python train.py --num_hidden_layers=13 --routed_scale=1.5 --balance_loss=0.0147 --norm_eps=1e-05 --parallel_block=false --warmup_steps=50 --decay_fraction=0.464 --max_seq_len=1024
Below are experts of layer 4 (counted from 0) of a mixture-of-experts language model. Rows are named router (the router's row for the expert), gate (a neuron's input weights, with its number), up (a neuron's input weights, with its number) and show model dimensions 288-383. Each number is 128 + 32 x the weight over its row's rms, rounded and kept within 0 to 255.
Before each expert's rows: a language model's description of what the expert responds to. This comes from a sample of Wikipedia text that the model never trained on.

# expert 1
Description: Agent-noun endings. Word-final pieces forming person or agent nouns, such as -er, -ers, -or, -ist, -ian, plus member, player, Attorney.
router [111 150 143  83 143 149 100 123 120 117 122 119 105  93 155 155 180 117 142  70 150 151 128 110 144  92 126  79 103 160 142 132  90 140  76  96 104 118 144 126  85  92 146 111 107 121 109 123  41 165 126 129 211 109  84 129 147 122  74 133 148  89 103  69 164 116 161 165 156 166 134 132 151 143 123  86 123 115 121 126 130 121  97 151 125 126 130 158 132  90  59 108  72 181 133  57]
gate0 [112  80 113  53  68  99 111 171 126 137 117 177  88 139  92 142 162 115 170 138 137 114 125 134 174 165 148 123  90  88 175 140 127 166 202  34 117 139 110 102 127 125 115 136 140 148 167 159 131 163 158 142 190 172 119 120 120 127 126 108  95 133 109 165  93 145  58 118  99  93 124 157 114  78  68 115 100 107 167 137 168  95  84 147  72 145 151 105 155 109 185  78  94 174  77  71]
up0 [135 174 115 118 137 170 111 137 194 159 117 119 101 119 124 168 129  64 146 109 139 158  99 116 114 120 123  54 119 143  62 122 104 133 173 144 120 121 121 214 141 115 110  87 114 178 120 128 191 103 127 116 121 140  84 154 174 168 107 153 115  48 107 140  55 126  82 121 147 193 134 138 166 221  83 153 128 117  87 136 145 156 129 158 150 188 133 115 111  87  91 119 146 121 169  51]
gate1 [111  86 140  78 127 108 140 135 143 136 115 100 149 137 147 119 130 145  89 149  60 120  73 177 172  56 129 133 159 163 146  95  99  87  83 136 141 184 123 116 172 212 128 148 140 105 185 181 115 110 133 143  82 127  99 167 107 107 149 130 153  79  82  91 130  92 117 149 145 154 134 113 113  79 136 152 105 110  60 103 143 165 112 161  88 165 150 111 145 131  89  88 151 136 162 156]
up1 [ 64  75 106 108 129 121 124 141 123 109 115 175 133 118 148  64 141 139 125 123 145 148 118  86  97 141 162 150 128 124 222 148  94 120 130 164 117 189 126 156 120 192 123  90 168 130 129 212 108  95 110 112 126  45  75 101 131 182 170 100  95 118 130 107 110 130 100 141 160 147 168 124 121 167 129 127 149  69 144 104 148 192  98 191 107 145  71 167  68 176 140  98 115 145 140 121]
gate2 [133  92 102 161 143 157 101 159 140 129 139  97  89 133 181 136 139 139 113 128 153 190 108 116 146 104  85 169 109 104 134 165  77 166 136  69 135  99 109 102 117 106 104 135 140 159 154 177 116 104 157 177 170  86 167 165 130 181 104 152 104 102 124 149  90 111 184 151 139 161  93 143 117 161 186 139 167 151 130  82  99 173  92 132  74 134 107 168  90 102 115 127 172 105 150 152]
up2 [171  97  86 148 102  98 170 104  95 185 109 126 143 162 177 108 119  73 144 129 114 118 120 157 107 173 158 102 141 162 144 145 131 125 160 139 133 154 147 129 144 136  95 132  82 163 154  80 146  89 140 138 167 174 100  88 156 124 123 184 110 122 193 153 125 146  87 132 129 142 142  81  88 185 115 172 125 108  92 153 129 120 124  84 117 126 124  58 149  78 117 129 129  83 164  85]
gate3 [179  85 117  67 185 143 185 154 111 101 204 107 133 138 125  74 104 107 113 128 125  89 174 150 115 111 115 137 118 117 190 136 125 114 115  82  74  97 184 175 185 115  49 134 121 148 132 189  81 135  81 126 132 148 110  93 160 158  93 105 108 145 130  99 144 120 188 146 127 128 111 168 146 137 144  99 129 136 143  89 137  91 137 119 136 112 117 131 156 117 113  76 109 110 170  47]
up3 [115 136 129 168 113 172 156 120  67 120  98 133  55 105 166 181 129  90  72 191 115  93 103 168 133 139 170 161 104 121 100 116 158  86  92 173 114 103  98  84 164 188 210  86 135  99  58 125 179 160 147 156 128  87 135 111  64  91  96 120 151 163 125  89 212 140  87 104 101 105  90 113  49 166 198 157 113 126 121 162 136 137 158 128 132  65 129  83 156 117 145 147 135 126 141 122]
gate4 [ 94 100  60  82 156 150 145  62 183 121 130 145 143 186 136 201 182 151 184  74 181 176 143 102  75 136 137 127  89  82 136  90 112 172 139 139 110 174  74 160 162 117 194 162 121 178  86 119 136 145 105 112 100 163 164  95 117  83  45 164 103  95 140 179  56  79 131  55 132  54 174 167 170 142 166 116 138 135 145 127  98  79 155 102 177 108 152 124 156 167  86 177 130 154 173 129]
up4 [140 105 183 142 127 102 128 152  71  96  62 124  82  95 159 161 157 140  73  50 117 146 136  92 204 157 126 144 130 126  82  99 164 119 158 157 158 217 140 121 108  85 147 134 112 144  67 146 161 114 125 119  69 169 145 131 143 217 131  88 177 144 153  84 177 146 132 154 117 139  99 134 150 136 146 106  82  94 131 134 156 165 114 129 136 152 149 186 109 156 146  95 114 169 173 147]
gate5 [126  68 178 143 128 168 124 113 109  98 148 119 174 174  84 109 125  77 105 102 120 138 145 112 166 147 108 148  83 151  81 135 126  99  99 115 144 123 163 131 106 112 152 166 122 119  78 141  96 118 100 178 193 140 137 160 165 105 127 168 116 104 135 177 137 159 173 212 114 146  66 124 121 134 143 147 136 219 152 163 182 131 155  89 109 182 151 126 130 125 170 107 114 157 146 135]
up5 [107 188 146 148 105  91 123  96 122 141 108 189  80  71 196 104 131 114 136 148 158 131 134 176 111  96 123 102 126 136 145  97 156  89 130 155 112  98  97  75  47 117 141 125 144 132 189 107 139  50 151 113  97 140 164 152 202 122 153 146 183  91 145  69  85 107  67 113 200 166 124 170 140 105  25 133 120 136 145 162 176 115 145 166 131 120 141 116 145  93 126  84 115 149 130 124]
gate6 [103 230 104 127  83 152 153 160 182 118  93  76 131 149 105  98 227 144 148 169 157 166 122 131  62 194 120 146 114 138 107 116 171  90 124 162 143 125  92 140 113 132 143 144 172 111 139 125 177 117 194 125 190 103 142 150 132 178 154 123 136 138  58 182 142 186  98 151  85 115 105 100 139 100  95 114 143 149 206 110 131 136  91  98 140 153 145 164 148 105 116 147 142  68  86  97]
up6 [162 119 130  76 160 117 142 134 147 116 120  45 108 116 136 108 202 138  79 190 179 172 145 159 171 109 123 123 129 190  87  98 147  66 105 144  85 192 160 116 137 103  97 115 154  95 138  84  83 111 107 104 103 159  78 112 126  87 129 135 105 116 124 141 121 165 109 143 138 114 123 127 134 149 143  92 167 142 137 131  94 107 121 131 169 121 190 107 200 137 180 132 119 145 104 180]
gate7 [156 125 128 155  90 131 162 112 158 112 157  58 160 147 175 107  96  43 144 132 123 116 150 137  91 162 142 122 109  86 139 205 111 148 141 109 105 146 123 100 130 128  69  94 106 109 109 127 158 141 132 128 127  78 177 149 102 136 183 153  97 142 183 150 153 117  90  94  77  99 117 121 100 130 108 172 114 115  94 155 144 164 158 101 189 156 136 106 147 105 128 147  75  92 108 131]
up7 [168 131 178 112 148 187 121 158  95  80 134  97 143  76 154 134 138 227 116 103  41  94 127  84 144 121 103 141 120 105  86 108  86  79 159 101 141 136 122 169  66  99  96 106  97 115  58 166 147  97 168 207 105 100 132 118  91 150  94  64 119  77 112 171  90 121 150 141  92 117 152 156 147 172 149 154 177 139 147 183 107 156 160 149 114 142 150 144 115 203 133 191 148 184 113  99]
gate8 [125 156 119 114  95 135 104 186 106  43 117 138 138 110 110 147 122 136 154 155 128 153 196 139 142 170 156 148 154  69 128 164 128 167 132 143 149  94 126 135 132  91 139 110 129 181 157 142 143 164  45 126 127 120 145 126 123  83  96  65 117 106 124 130 151 139 120 102  28 137  94 148 132  94 130 172 125 159  95  94 112  87 121 150 164  96  75 196 107 104 103  99  98 112 246 152]
up8 [106 150 146 130  76 166 201  89 111 134 118 101 166 166 126 152 172 159 131  83 115  81 126 112 100 100  84 116 138 147 122 132 106 131 165 123 144 155 119 121 135  82 108 153 109 110  91 111 132 129 159 110  88 131 139  94  90  94 148  80 107  87  64 119  88 188 156 129  84 198  82 151 109 149 180 134 126 153 109 139 110 118 152 101 140 154 152  53 123 149 143 163 157  96  98 120]
gate9 [169 130 141 115 134 130  69 123 121 145 172 136 115 155  99 180 208 186 135 128 121 152 104 140 205 107  92  75 189 141 104 165 153  79 154 124  79 118 130  75 153  84 112 216 154 114 148 139 107 201 121 187 132 141 166 140 147 149 111 107 115 119 111 120 129 142 133  48 101  79 112 125 112 110  62 138 168 105 106 145 173 122 100 177 128 116 175 158 174 142 121 153 139 121 135 111]
up9 [156 132  94  98 100 123  63 134 146 110 123  75 144 173 127  83  97  88 145 132 119 137 127 125  74 132 143 110 193 114 143 143 121 132  95 138 189 162  77 179 176 117  86 165 175 116 157 138 129 122 115 121 122  70  70 157 138  53 150 158 155  77 134 129 106 157 214 125 158  90 166  87 158 173 157 144 135  94  98  77 153 166 140 134 136 135 154 119  90 144 149  50 157 166 116  99]
gate10 [105 166 105 180 112  37 225 100  81 114 112 129  73 104 136 137 142 141  96 113 108 116  96 162  78 174 133 156 128  62 171  86 132  96 175 120 115 121 124 131 181 135 222 124 216 127 104 111 184 116 109 111 184 139 115 158 106  98 107 167 115 137  99 117  80 113  59 144 147  84 147 107 122  68  84  81  95 135  52  69 118 105  98 140 132 111 181 140  83 103 170 128 126  76 130 107]
up10 [147 191 105  67  97 171 116 140 111 139 132  74 119 115 120  78 120 135 119 152 125 100  87 142 155  98  93 152 106 151 136 175 157 162 138 145 120  97 128  92 106  90  84 138 126 188 118 170 150 135  90  99  80 137 148  99 111 142 208 119 138 144 158  97 133 183 129  63 165 180 154  93 140  96 133 147 106 166 159 107 152  68 184 221 128 100  23 179 192  95 148 151 118 104  93  87]
gate11 [ 77 169 120 137 133 152 143 145 119 161 108 105  78 151 155 133 100 131 147 174 128 179  83 104 166 148 123 115 167 144 133 166 139 146 154 118 127 140 144 135  92 105  84 133 136  95  91 157 146 161  93 164 155 138  65 137 150 182 159  86 115 166 171 132 139 138 113 127 104 114 116  76 136 172 131 129 112 119 184 145 116 177 123  93 121  55  82 155 103  95  85 108 111  93 108 177]
up11 [132 146 163 119  71 115 135 177 146 106 136 128 144  80 114 106 177 178 147 104 154 114 147 163 126 156  77 102 166 108 160 101  90 156 151 166 174 115 105 108 175 127 167 139 183 167 151  72 141 157 136 175 176 108 205 141 169 141 107 134 161  98 153 169 154 140 102 168 143 207 116 154 142 119 139 150  99  85 149  98 160 110 114 140 147 121 100 159 135 139 113 177  96 152 185  64]
gate12 [104 199 161 118 182 175  70 149 137 117 107 177 196 132 125 133 111 125 125 137 101 224 135 117 116 119 103 154  92  49  80 127 162 125 110 160 144  87 150 172 142 137 111 145 110 178 170 136  86 158 106  55 137 138  64  77 168 137 151 140  86 163 167 127 166 131 138  63 149 151 114 164 109 170 135 101 103 153 138 111 113 102 139 160 130 150 107 140 128 147 153 122 230 148 163 162]
up12 [153 151  70 231 153 124 127  63 199 124 127 192 114 161 127  71 127 116 123 106 130  97 113 152 116 122 132 130  79 126 145 126 171 107 119 144 108 138  87 140  49  93 119 134 124 102 155 106 109 120  75 197 112 161  89 171 188 161 158 105 134  87 152 186 114 120  88 127 145 137 167 153 112 125 131 124 190 153 153 116 161 134  98 170  90 115 101 155 159 162 110  65 128 109 148 102]
gate13 [147 163  91 107 153 181 120  80 198 134 142 127 193 106 120  98  87  91 102 121 182 133 141 117 120  66 155 116 171 106  71 139 135  97 129 116 136 114 144  99  93 123  92  92 144  68 156 106 142 109  90 106  79 169 139 171 181  90 130 202 189 136 132  96  97 155 145 123 133 164  86 166  84 153 109  99 125  93 113 201 159  89 122 181 129 137 179  86 153 130 100 108 100 129 146 117]
up13 [131 139  84 147  65 105 174 135 120 169 169 127 114 143  88  87 154 202 137 175 133  84  96  94 185 117 182 116 106  88 127 106 166 101 118 117 172 111 184 182  92  90 166  94  94 122 115 114 106 149 157 156 136 137 116 101  76 133 107  74  90 158 110  94 159 141 159 140 173 151 178 123 148 169 150 140 169 175 102 145 114 196 171 134 174  82 169 117 105 175 156 107 141  91  81 127]
gate14 [131 138 197 175 110 126 111 149 143 157 102  78 142 103 134 157  82 149  93 114 117 110 118 128 128 123 173 162 172  69 110  62  92 150 159 131 148 152 115 112 166 137  93  98 151 113  49 145 173  50 127 143 156 136 165 140  72 108 158 138 115 105 153 125 145 123 116 137 131 103 100 143 197 160 130 116 159 122 164 144  94 140 123 181 150 132 161 114 129  99 117 117  97 120 133 157]
up14 [115 145 127 119 122 150 123 103 109 146 116 139 102 154 125 101 121  81 167 142 118 100 110 129 101 106 134 107 116 167  96 151  73 161 133 154 111 161 166  57 109 109 139 159 109 124 178 143 173 130 140  77 145 155 128 100  88 167  86 137 133 208  59 101 180  90 166  74  92  99 127 167  99 131 135  85 122 169  89 102  82 158  81 192  77 162 119 112 105 155 108 190 143 122  79 104]
gate15 [117 119 134 118 135 142  76  30 101 176 123 133 138 133  74 133 134 189 138 165 156 120 105 108 127 144 176 125 151 157 126 129 150 162 114 174 108 134 114 163 104 109  84 121 140 137 136 156  73 139 133 118 175  53 111 141 169 139 160 117 126 167 117 106  84  98 154  94 109 152  85 123 147  94 140 104 137 115 100 118 124 140 129 103 122 108 150 114 109  77 155 120  79  84 177 188]
up15 [112 193 171 147 127 130 176 134 132 182  69  98 157 116 106 117  96  63 106  85 123 120 139 165 137 143  45 108 125 152 135 150 156 123 165  63 139 114 110 151 130 125 104 214 141 109 150 137 148  89 131 119 118 141  54  99 136 164  86 115  95 146 125 129 121 133 105 103 139  93 129  98  25 137  91  94 166 121 157 182 123  99 146 189 178 123 153 107  85 179 118 188 120 157 154 104]
gate16 [ 92 126 159 155 125 120 102  81 130 166 169 138 143 119 160 124 137  85 188 141 175  96  93 114 101 150 129  98 108  57  95 183  79 162  53  93 141  77  98 110 141 146 153  85  90 130 146  96  93 126 155 148 138  50  73  80 132 237 101 107 170 121 179 144 155 151  94 116 105 112 144  87 120 122 129 103 129  98 108  99  85  74 127 168 119 117 162 150  99 167 105 156  99  90 149  93]
up16 [139 100 105 144 150 135 106  47 103 153  91 127 133 140  90 172  72 144 124 103  92 163 130  73  51 122 152  89 174 146 162 132  81 136 124 185 109 183 124 128 140 108  99 138 137 100  27 134 172 121  74 160  66 187 113 145 128 130 127 124 125  84 147 115 108 118 146 125 127 113 133 108 187 153 146 132  67 143 161 179 187 124 177 106 153 142  86 113 100 124 117 119 119 161 139 110]
gate17 [167  94 112 132 155 130 107 129 177 112 127 105 167 177 165 137  93 168  65 137  81 122 103 108 140 222  77 121 133 154  92 129 102 136 127 165 125 161  95 164 124 166 121  94 135 100 147 114 121  70 101 120 100  72 153 110  92  68 161 144 116 105  89  83 114 124  87 146 142  70 120  73 161 113  96  46  81 126 128 111 141 121 126 147 108 100 101 141 145 147 129 181 122  90 163  90]
up17 [148 187 125 135 192 131 124 127 119 173  90 160 117 137  76 164 127 181  93 131 166 117 121 141  78 147 107 104 118 177 161 165 121 106  74  74 135 121 194 135  54 130 171  81 122 193 171 181  92 158  99 155 116 130 143  76  94  77 149 107 124 152  91 178 131  69 169  75 149  96 107 115 140 111  90 110 179 107 108 111  85  93 107 121 130  62  55 160 194 106 107 170 138 158  90  97]
gate18 [ 93 102 145 111 112 105  98 105 212 126 125 113 128 193 100  94 119 146 113 122 135 174 135 107 160 103 109 156 114 162 140  79 185 122 137 117 131 107 136 158 118 136  35 100 114 141 163 182 127 134 162 174 117 160 164 141  68 122 157 178 167 168 102  92 174 126 101 213  94  85 125  78 142 175 127 180 145  78 114  74 107  80 110 131 115 107 156 116 145  80 109 140  88 138 195  82]
up18 [111  54 121 135 146 110 116 142  99 100 101  83  93 137  90 172 152 114 106 192 147  92 159 134 128 106 121 162 194 185  91 105  88 190 114 161 166 127 113  63  73 179 117  86 164 145 121 142  88 122 112 163 146 116  97  79 151 113  70  92 132 128 227 146 103 161  89 123 155 154 103 152 139 121 122 123 156  75 120  88 147 175 111 114  89 145 103 122 107 112 163 117 105 182 118 152]
gate19 [ 68 130  61 146 101 149 167 170 134 138 148 170 108  99 130 116 123  85 154 118 208  78 134 158  94 163 147 182 172  73 126 114 144 128 126 118  62  60 142 176 134  61 110 117  95 163  69 128 126  65 214 124 139 147  48 183 168 101 181 122 166 145 147 151 149 151 152 129 176  76 149 140 137 109 119 135 161 169 137 135 131 152 119 176 137  89 163 121 105 133 102  98  93 138 136 149]
up19 [ 90 114 125 150 174 103 105 108 148 156 160 102 127 129 108 104 111 146  91 134 159 136 121 109 151 148 156 122 119 175  94 148 169 114 111 148 123 154 150 141 135  67 148 118 147  98 114 174 113 203 193 220 155 108 127 137 132 112  82 152 115 160  63 178 122 110  66  84 163  78  41 151  96 100 187  91 114  97 146 118  88 195 160 140 118 182 160 146 133 122  84 146 115 114 182 169]
gate20 [ 74 105 114 125 132 128 140  99 144 171 195 196 131  95  81  92 136 114 100  75 145 169 142 191  96 114 140 119 137 143 118  72 152 152  98 152 104 125 132 159  94 150 149 135 117 116 159 150  62 103 121 167 177 145 131 108 139 141 100 102 160 201  38 113  77 161 125 140 104 138 157 134  98 159 126 122 142 131 117  88 132  86 181 151 111 139 131 131 104 142 155 103 131 107  75 122]
up20 [151  86  96 137 112  47 158 140 108 142 144 118 128 136 123 190 165 107 137 124 154 184 126 137 107 128 129 160 115 154 130 176  90  79  90 111 119  75  84 131 119 134 114  91 161 214  69 116 111 142 117 145 100  74  81 152 118 114 143 106 151  86 134 114 112 104 172 139  80 112 127 164 111 142 183 175  59 132 163 219 166 120 139 164 132 113  92 132  99 141  94 122 130  98  95 126]
gate21 [ 60 110 109 152 121 102 158  83  93 220 170 150 125 139 118 162 136 120 179 189 100 113 182  89 113 143 101 112  90 194 115 108 118 113 104  21 145 140 140  90 122 159 117 213 138 153 115 148 102 137 153 135 124  62 174 143 147 138  98 130 130  61 174 137 174 164 125 142  59  92 188 175 185 153 132 100 188 166 155 145 128 159 136 150 167 154 169  72  77 167  88 137 104  86 166  97]
up21 [100 101 144 107 132 157 123  90 154 102 136  56 105 124 142 167 124 114 142 189 134 149 142 125 135 116 112 172 182 158 168 208  95  67 174 131  94 108  95 172 130 152 123 150 156  84 100 155 145 138  88  93 150 159  99 161 108 144 138 101  90 111 134 119 128 141 201  91 134 134 170 147 102 116 153 158  70 161 132 128 197 189  60 132 103 139  68 109  98 116 122 125 176 116 147 124]
gate22 [146 138 156  83 123  60 150 204  90  96 129 113 149 171 146 139  83 128 184  86  99 147 155  64 109 101 130 180 133 138  81 112 117 175 118  75 123 161  71 166 202 109 124  70 182 184 117 158 119 144 125 148 146 119 150 111 176 119 144 123  99 192 133 130 158 119 133 113 174 181 138  81 141  49 106  99  93 158 149 118  81 126 130 155  64 102 126 102 171 150 113 105 105 129 169 160]
up22 [127 156 159  94 116 104 167 109 108  94 163 197 106 177 112  75 107  44 128  97 171 179 166 106 132 175 100 130 142  87 112  99 148  92 101 148 118 149  97 127 188 127 116  79 101 115 135 161 112 106 108  76 153  67 147 111 117  81 195 127 190 183 123 130 139 174 148 131  69 120 171 122 105 136 179 136  75  57 137 140 137 121 121 178 149 153 164 102 172 117 156 150  79 134 126 116]
gate23 [178 125 117 140 170 123 152 172 119 107  97 125 114  52 171 186 202 137 117  71 133 173 123  95 192 160  65 103 101 106 138 159  94  84 103  81 138 117 141  86 129  65 124 139 156 111 100 118 118 155 107 152 166 142 112 112 105 140 174 153 177  88 152 137 110 124 120 166 140 140  96 161 105  82 144 136 193 120 174 122 161  92 130 146 131 152  86 114  82 165 141 153 113 122 121 169]
up23 [178 115 120 149 184 118  79 106 113 126 138 133 112  60 128 150 141  82  71 162 116 114 179 104 135  85 156 108 119 127 118  95 144  46 106  88 139 166 154 131 132 155 138 131  96 166 127  83 129 141 100  98 150  85 136 139 122 143 129 148 114 119 148 100 124  55 150 126 182  86 118 128 114 133 114 121 117 128 161 220 125 169 142 152 128 126  98 139 101 152 152 104 120 170  96 164]
gate24 [162 205 116 118 127 130  88 148 132 133 148 136 190 113  96 184 109 100 138 115 106 144 107 138  63 115 123 154 120  94 104 127  89 164  87 124 121  51 148 134  45 209  95 168 116 181 194 124 125 132 146 148 176 169 118 146 115 153 155 140 137 110 114 139 123 132  71 106 151 110  63  95 144 104 125 106 217 126 188 105 154  86 115  97 137 124 140 164 152 133 151  85 209 159 149 124]
up24 [107  88 122 130 136 151 125 101 150 127 122 169 114 190 146 107 168 125 135 161 130  92 192 137 121 124 113 102 124  76 119 129 133 196  75 112 180  73 119 150 120 126 182 215 154 113 147 188 121 178  56 194 133  97 146 200 163  97 140 173 153  99 149 130  82  97 135 115  75 117 134  65 106  83 110 138  88  80 133 160 201 146 127 200 146  98 123 110 132 143 179 107  88  99 109  89]
gate25 [125 102 149  98 139 106 125 109 148 211  88  91  82 136 136 114 125 113  99 110 104  91 129 120  87 108 145 119 166 136 154 119 170 159 147 125 101 113  93 143 163  98 133  80  82 138 109 115 141 196 165 164 106 118 104 120 213  97 154 111  86 132 136 160 181  67 112 122 185 121  98 127 106 107 114 104 115 120 161 145 132  75 158 124 107 112 199 145 173 148 100 180  83 192 161 142]
up25 [157 140 199 152 163 137  78 118 116 113 204 171 156 131  87  61 198  79 116 167 121 130 107  85 136 149 136 129  94 119  97  87  59 105 141 129 103 158 124  89 156 104 123 168 133  83 170  42 119 130  90 128 163 115 142 121 148 127 103 113 115  53 142  99 138 112  80 103  97  92 139 149  95 167 163 122 128 154 109 109  88 155 151 107 148  86 131 122 101 121 112 139 106 114 129 114]
gate26 [139 154 171 147 167 120 124 108 139  89 159 105 152 105 120 128  99 110 137 144 160 137 175 142  38  94 154 130 131 186  86 166  97  92 110 177 175 173 127 160 105 112 114  88 120 155 151 120 156 109 109  95  55 128 137 107 174  95 117 107  98 146 162 101 122  94  83 199 143 125 106  85 146 121 111 130  84 157 158  91 169  88 111 182  72 153 129 148 140  84 127  70  78  93 174 122]
up26 [119  92 123 145 139 137 111  96  86  70 176 182 134 180  42 232  96  93 147 145 133 105  68 141 112 156 166  88 186 146 139  76 172  80 128 132 121 167 119  94 159 126 107 147 119 115 151  57 158 128 107 162  66 143 133 119  77 137 122 109 135 133 168  65 159 111 118 132 140 144 167 139 100 152 130 111 118  87 121 136 134 190 143 137 161 111 105 133 179 107 124 133 119 111 101 115]
gate27 [135 163 167 147 137 158  96 123  73 139 117 108  75 151 135 183 116 176 180 143 133  69 107 115  91 167 176 195 141 105 140 137 112 112 102 108  87 132 154 144  97  98  81  93 136 151 117 109 130 156 137 127 117  99 162  93  97  86 122 152 159  97 114 157 163 155 143 131 192 158 138 144 147 115 178 119 154 114 131 122 128  87  76 108 133  68 179 156 113 153  86 144 159 111 110 128]
up27 [144  90  89 137 135 102 176 148 191 130 143 186 110 137  72 136 112 124 118  65  91 110 118 126 148 160  90  89 154 139 195 117 143 160 130  80 135 142 121  88 185 131 124 166 150 146  83 170 166 140 131 137  98 167 143 167 111 124 155 144 103 156 143 135 107 131  83 155 155 107  57 111 189 119 105 142  98 149 172 149 141 140 115 111 119 111 166 117 171  56 130 122 133 157  95 179]
gate28 [108  93 104  97 103 126 104 219 184 146 116  90  98 110 116 154 173 128 152 132 207 140 210 158 102 105 188 113  30 172 107 141 121 116 169  82 163 129 173  84 155  54 136  81 102 163 191 130 127 157 130 152 132 124 129 156 133 138 121 152 180 156 108  87  81  92 124 100 169 115  93  60  77  79 205 178 155 115 118 161 113 147 197 127 139  99 116 179 176 131 139 123 121 107 123 132]
up28 [135 111 122 140 191 161  99 100 189 123 117  98  63 159 123 142 129 129 135 154  93 160  98 128  98 135 166 101 132 149 101 239 119 125 135 112 133 155 139  85 153  88  86 132 108 115 206  61 187 155 163 151 117 164 123 165 101 110 143 144  96 176 176  88 122  94 154 179 193  95 128 125 149 133 126 163 132 168  86 122 128 143 118 128 129 151 170  69  95 142  99 154 135 154 155 122]
gate29 [ 82 123 184 149  78 147 120 129 112 114 117 138  98 125 128 158 162 116 199 105 137 123 143  68 119 135  79 167 121 130 123 101 161 100 162 146 181 180 125 105 119 164 145 177 124 121 202 147 158 158 154 126 133 138 134 180 144 123  77 123 139 110 127 116 140 156 111 145 119 105 150  92 112  82 168  85  93 107 107  87  71 103  88  93 128 135 107  69  86 167 123 138 136 109 121 121]
up29 [176 152  96 101 167 154 106 135 111 115  72 194 163  58  80  62 126 140 148 123 162 106 198 157  81 134 130 140 157 153 144  92 115 100 117 173 110 131 113 100 103  86 209 130 104 153 155 205 117 175 137  76 171 140 126 134 140 110 160 137 143  94 134 112 116 161 159 140 127  97 167 131 153 121 105 139 134 233  98 125 151 136 136 158 118  96 145  95 121 100 147  80 138 157 114  87]
gate30 [202 114  97 167  94  91 103 160 133 114 169 134 135 110 131 138 131 102  99 129 144 136  97 174  74 146 148 144  90  87  99 135 141 125 134  70 106 163 136 149  95 118 147 135 140  95  96  98 140 163 148  95 101 120  94  82 115 144 138 164  68  92 152  87 114 162 119 113 135 133 130 154 157  66 145 168 128  96 113 139  99 125 148 170 169 146 111 126 191  92 147 171 140 157 154 103]
up30 [105 136  55 168 201 128 196 151 122 129 135 169  84 147 136 124 129 123 196 149 119 200 119 135 157 129 152 121 168 106 169 128 115 142 121  86 103 159 104 114  70  92 161 143  77 144 159  87 172  64  62 142 156 172 143 153 148 134 169 116 125 156 123 157 137 123 113 137 140  88  86 133  70 134 136 102 126  68 114 126 133 175 136 133 166  86  66  87 125 147 150 161 110  92 143  98]
gate31 [140 138 141 174 211 147  90  98 145 151 107  61 109 122  88 255 126 107 183 101 162 134 125 135 112 133 107 156 110 144 133 127 142 116 100  99 148 155 152  82 115  60 119 154 179 111 124 157 139 141  23 158 145 133  90 145 127 207 132 154 183  97  94 121  81 198 144 183 148  98 133 170 133 142 119 153 120 161  78  80  44  77 131 145 144 202 120 137 111 130 163 139 121 160 135  83]
up31 [115 111 103 130 112 109 145 144  89 126 111 130 148 127 105 133 135 130 104 157 113 134 108 158 126 156 148 113 145  67 108 110 161 118 124 104 182 166 147 140 146 134 170 177 120 123 122 113 130 126 192 130 128 144 118 159 107 126 179 114 145 107 139 113  74 123 110 167 111 103 135 113 224 152 111 111 123 131 177 177  91  99 141  29 124 154  72  66 111 155 102 131 160 155 122 171]
gate32 [125 159 100  93  97 105 142 107 141 125 112  85  83 182 128 104 139  75 145  92 149 133 163 127 111 166 174 164 132  76  72  66 224 116 129 120 103  52 165 110  74 171 139 117 110 140  74  95 163 140 164 148 108 142 108  42  87 132 127 134 127 121  89 133 121 128 108 127 119 157 140 142 168 155 145 192 161 113 160 150 167 161 118 143 139  98 107 154 152 169 116  89 119 130 184  96]
up32 [156 161  81 159 122 148  80 112 169  72 164 147 121 149 128 139 108 183 118 135 161 190  89 149  56 147 137 187 155 128 127  95 114 165 115 108 106 143 171 130  71 100  88 122  70 152 179 141 167 150 111 154 180 160  93  76  91 102 116 125 148 134  86  77 172 126  78 126  72 101 111 112 139 125 122 131  89 118 106 175 161 143  88 117 141 125 144 114 111 134 105 109  85 125 189 107]
gate33 [167  95 128 111 130 101 147 157 131 164 120 120 100  83 162 146 157 155 192  60 104 174 173 177 160 115 125 158 131 150 149 123 119 107 123 132  96  91 125 127 129 100  83 126 169 119  96  53 108 130 118 148 133 100 157 129 155 115 160 131  66 116 127  93 122 120 110 118 157 189 127 134  81 151 107 141 147 114 100 107 108 104 106 151  86  70  88 101 148 111 154 168 125 207 129  80]
up33 [151 136 165 115 122 148 141 159 104 117 133 201  89  76 129 125 182 130  66 157 128 128 137  78 150 146 163 111  80 144 138  99 143 147 107 124  80 167  87 137  52 114 121  73  94 129 121 131 180  81 199 160 132 123 148 113  73 182 139 194 116 166  92 103 141 122 135 113  89  82 159 129 141 157  98 126 134 126  66 117 130 116 161 110 151 148 111 140 160 156 142 140 138  91  90 120]
gate34 [162 139  90 125 147 156 114  98 137 142  85  73 131 134 142 101 173 149 108 170  89 153 180 122 211 142 115  84  52 113 114 112 144 108 111 146 101 167 138  96  99 149 138 121 154 107 190 144 141 118 129 103 137 171  91 139 120 151 132 132  88 147  88 159 166 149 102 160  69 196  83 144 157 123 175 177 152 165 113  77 117 146 148 149 143  99 144  92 112  92 152 154 120 160 106 136]
up34 [104 164 140 132 166 213  79 126 142 145  90 146 119 166 122 128 102 184 126 141 175 139 117 144 112 149 160 161 157 133 133 145 148  90 169 114 187  46 132  93 133 152 137 147 100 132 162 139  46 115 159 134 113 114 171 106 110  66 129 112 144 111 103  56 108 149 138  77 173 106 102  83  39 124 120 183 155 169 101  79  97 164 145 110 140 116 180 152 156  94 126 185 147 126 101  73]
gate35 [112  98 181  98  76 122 125  78 142  86 153 145 196 139 166 124 162 105  73 157  96 115 170 109 157 120 177 138 144 121 141  98 123 100 148 133  91 132 110 146 118  75  84 100 144 143  90 128  87 122 197 185 186 158 119 186  68  78 123 131  93 136 146 187 131 108 143 159  78 170 153 137 159  71 130 168 149 115 162 137 144 136  97 156 136 136 138 156 131 155  82 134  77 139  67 101]
up35 [191 130  64 101 132 103 103 128 129 107 128 141 138 112  82 167  49  94 138 136 132 142 241 199 169 143 132 130 117 117 147 151 134  62  78 144 118 148 110 135 153 105 101 128 142 129 175 163  90  87 166 154  97  90  71  84  87 156 166 161 135 152 143 117 151 141 128 196  58 130 156 127 122 118 141 149 165  53 144 135 163 105 165 106 114 131  97 122 111 158  70 159 171 105 110 121]